Weights of a small mixture-of-experts language model, trained from scratch on English Wikipedia.
Size: 15 layers, vocabulary 8192, 50.5M parameters.
Experts: 16 experts in each of 15 layers, 224 SwiGLU neurons an expert, 2 picks a token, a sigmoid router, a shared expert of 256 neurons.
Training: a variant of Muon for the experts, 550M tokens, 8686 steps.
Below are experts of layer 4 (counted from 0) of a mixture-of-experts language model. Rows are named router (the router's row for the expert) and show model dimensions 0-255. Each number is 500 + 40 x the weight over its row's rms, rounded and kept within 0 to 999. Numbers have three digits each.
After each expert's rows: "gets" lists some tokens that make up at least twice as much of what it gets as of all text. This comes from a sample of Wikipedia text that the model never trained on. Tokens count by the router's weight.

# expert 6
router:486538462549482475491508443469497522463505523525503479555585481497579526560514497493608528404499523492523555475507500492429479493592515521496420485438479494495483526531527476513453516534523531500473474487407469446441546513515466507475509565447516497447516524462421465532538487466464506534470482412537510503489497566489465509508534537492534481450506466529431473446538485505489521483485531535530471556507499544495531482537514535501515456484470485481509551506479522461369629456526519525488580528453493494535415506504478498510488508397484448498593502479468461512434560554480567547448501540491568522505493509570501520489428443505455525529498567499489457521472477409452489469483406496552565519504492510509548477485423465492444506592501548523485542515555502547514494409456523
gets: " |", " in", "|", ",", ":", " for"

# expert 11
router:493457466513569540517439485501454499446498555570471506578531515545499458494578459493477520508512517497608546483508541509497421495524461468532434466490451540527429532456503554531454517502519544453501432537448414476437528568561486515572497574436510497513459523484424418472532475523460530479482481470452501496559514503495447554497485514540484481471614520481420519489532466450500510578471566525535466456480542519463535498580427524475538439464478522469428501556432546509429513462532463506475511486432514507537541514543465511471481514451568495516598523465529497553455505524431543553498513508445492512494479536559515491485494481517431515522525539550527514537501439448553492489501496487554575444452482501550473453470495448474440487510512555547435556458512464546518542459522514
gets: " the", " a", " was", " is", " as", " The"

# expert 14
router:479469481472481500511492388506540569473540509486503438553547502479511531476556552551565490446469601511557505476492500505467521529531533535547426433511531433506474478464554507538430506515493489526513457428517449457511454489532458542445497495437484477586457506479453502498575437560465515468487525483452510529482540526465520518434545449485554455428520450512490488528568430552505459580560522553513501384515552519486489475501476481441501442451511540485474551525491534530398523474538481556361557498463504504539516540457475456497467513474498504506519538510511460541481530583492522521465543504497458454560502525510574521502498424477475529492493477523515481482536470475482486490487436456500535498434473520585520507452422475522496497607500517572499558436530473530538539499486464
gets: "-", "  ", "/", "M", "–", " M"

# expert 8
router:469516487463463489517472505449488566484534567594435431542508511522542540511575488480537535414466597451557465504489519512448459485482575512511417495446453502470466547545480566561433525513515537473462473473492449475490512466534484548476478530453539447495491552459472468510557476541449475474457494469496459508535453531517543473432518452549478475512566485501461433491515446474438497521534581517548490472464497550492498513478449545473463460451476561486427498578434506458466535459481447535457570483439537493474472506435497539510561454520525458479524528502532495580476430472520565505512517509482496489513514492452529444498480407479527540560452527411568526528545462446449446501452512450542529455452479493583556520467470492532484421565532555461442523535503496546472495483462537
gets: " to", " by", " with", " from", " on", " into"

# expert 4
router:411497445538515457518410464446473495506547590563471437512594491495558488499553569473471508518412503501498490536564471501501469548531488505463484432563433523449493502499487526556503537513507525475498487534449441443459479573500489518514500536464511502585476491463479456493458478561489570468477466458518564512548502487506429487495561547501498444509562430508448467469509460460512455477466550526519489497474490552463503456541519557496553490431475538520483543510452515507452565482489460484455588484465519491614523503514527469452483489441490520416598521483512416458393552526506531528462497550474538534498465487600501457530457418463498487582477533487487511482503507459426475482540493468494498540499497533522501461448460468502476488496483426543516537461425511552551572507525495
gets: " 1", " 2", " 0", " 3", " 4", " 6"

# expert 0
router:451443492505528540503484418498473566415537548544536464523518464514496487503541560477539607511484564496571492404425516520494439488515504480556480403546521404529492465417541554517476539553512561543505487487432458475490506507523527455440494552472509457507517504445525473509525473522492559465465493418456473531518503556430516500474502529426495462435529538485502487511523427490481465533514541539544496482480451494453457532564496511482560507468477568452495538562422541488434537438488461546440528460454512413549524498515526532470523495455497552445501494535483497535407514562490532475477531483439481523534490419535525406518491466444414540538525517453492479498496449460451456486491494474551519513473439553541520497514459482532452487548502502552398507497519480539519477471474543
gets: "\n", ",", " of", " and", "\n\n", "."

# expert 2
router:452521517483527515538474499469480468420494532530557424509527514521519479473515515454558516466476535543597534472461580487485459495535517521522440458473504466499426509448616557577521507506484492521510420514519464487474463505552459527424479488465477509504459528508482473492536377517460511404474532426494469514562506492483542587446460492496528476492604467503430444472530496521534413539510501482493459466424473517411458454483476506487568507500469544494466566471462521498431547421546468524442597443438506544559499539446552452450503541448543491448524543514513474514525501534517557487459497502487462512547472502544475514529456456469511433539443545548562530518451497488458480521531504486473531503540461527523565466538489409532512502595513500504497527527483545479518502522450489
gets: ".", "'", "\"", " \"", " The", " album"

# expert 1
router:494450456479551505538440492512485548455520463459449514580534452483518514508499538517571560406513530548561513471511466536477487443559537523567445455491450532548491533474452566547503564550473543514487498464460464412531513526554473537488496518477508519484474550454438451511529557483442523477507502471476532505509523474465516521450442554540530471492540470483436458510543481444431474467549485533565552504473576523469488485503508485472491480425462521482512494493458513453421471450544448538429541509483430417514510457459555410463488489474477527433532519525526410537407516545463518550487561417456501536494466489521539430503469506501412520520544584498534502532489470448419512447450526551524539513528410505535479443451483477536490499577490513549462548466456491467489503483441484
gets: "s", "0", "2", "S", "t", "1"

# expert 12
router:440477540488447437558452522493470554504507560482488515520568523521552479456506519510493535508550520537553507452508483535456431483470541579485491482459517491458498479529544537540430518534514527494459417503441428452461489514530481551463531492499454442468444461520482530526489498516491490483537508467480501456479489458453503526469552492531512482477550488503494468447556431537441442549561538486518446469501476434524526495480504459482491482464476473493456501529463513538459575456584521531477561426378482507514455581477496517462506502529534492452592583495469470540452437513529493493537550529505457532541479530565532478461439468465436490570555533489468493537562422392425504515528522560570557526507480542522529480510409486504452487579559502513451561496471445569556503434517452
gets: " |", "|", ";", "te", "c", "do"

# expert 15
router:466470452518533546501463483456415512419484484541479481508581463500591530524462537532502487447511555515534514459506519548467459502498466537455417480476454533455570554515595506579451499537530537527556459486496495497486513503498431538464469503487536504453532488532464499516543459514422502415494505409483527479530478539493469561508534513511483516503522551495488421424539511514591515516449506466521437501446541522468485549450450525470527418467449521467461590508452515524529567444505460529439597458419506486561553541486522494474537517505528537434601609516538425499471501511502525489478496550472471534463453491544503475479520449440488468580512551459580544495591472465479452498527449501483561473505469540477488485511463519538479487522463542542505542483526462567502477520495517
gets: "=", " (", ".", "–", "\n", "\n\n"

# expert 9
router:462462552548541539578476434480546542409535544550441464472536454481545501545511536510572487510560526543551493503525478537478464427508515474536540486537432493472509503529522542503427562527515468527446499495459459434499547501540463500472536567468464523544499528529533434444536506484470512572457529426521513465561491547525538529536502530502529534478592509473463473475494464416528439526449538482460492493446563474493500496592553481419565437474484547432511547520490535475466647432532465553532525527437471504481514464488475474522483528530518555463554530455481484479470565538514560498493501516488444488502462442557538453500494393499501534513485545544485535542563454460509461491478432513493504515496461449520510484463429431485499538544509466520449523426545503506470490506420487
gets: "s", "e", "a", "o", "y", "i"

# expert 10
router:496473447542561510527474456515455467437561498484514524507570489473575539518518510486549488473495476458497581483572484568477519494490511541496448501487503576525549577483608597542487545541556506530481416488442443472479523496470456506488543530477542518534517490523494551479525486511470515485506449427445484505487568460474513454492508560534535434494583529555442451479547428532429444525516545546544493454431514481477529483594511545489461384424494541442502517546445576531457537501554502554485540486452446494561522527480479529496514535558571469453498560487505457555453598500447552464494518508458502542492494436492510515489468446476447467505495539441526561507494380453518475500479506511514508478495483460550484507490413499472480506532452516504541554519492469520466528480511513
gets: ")", "%", "  ", "h", "}", "th"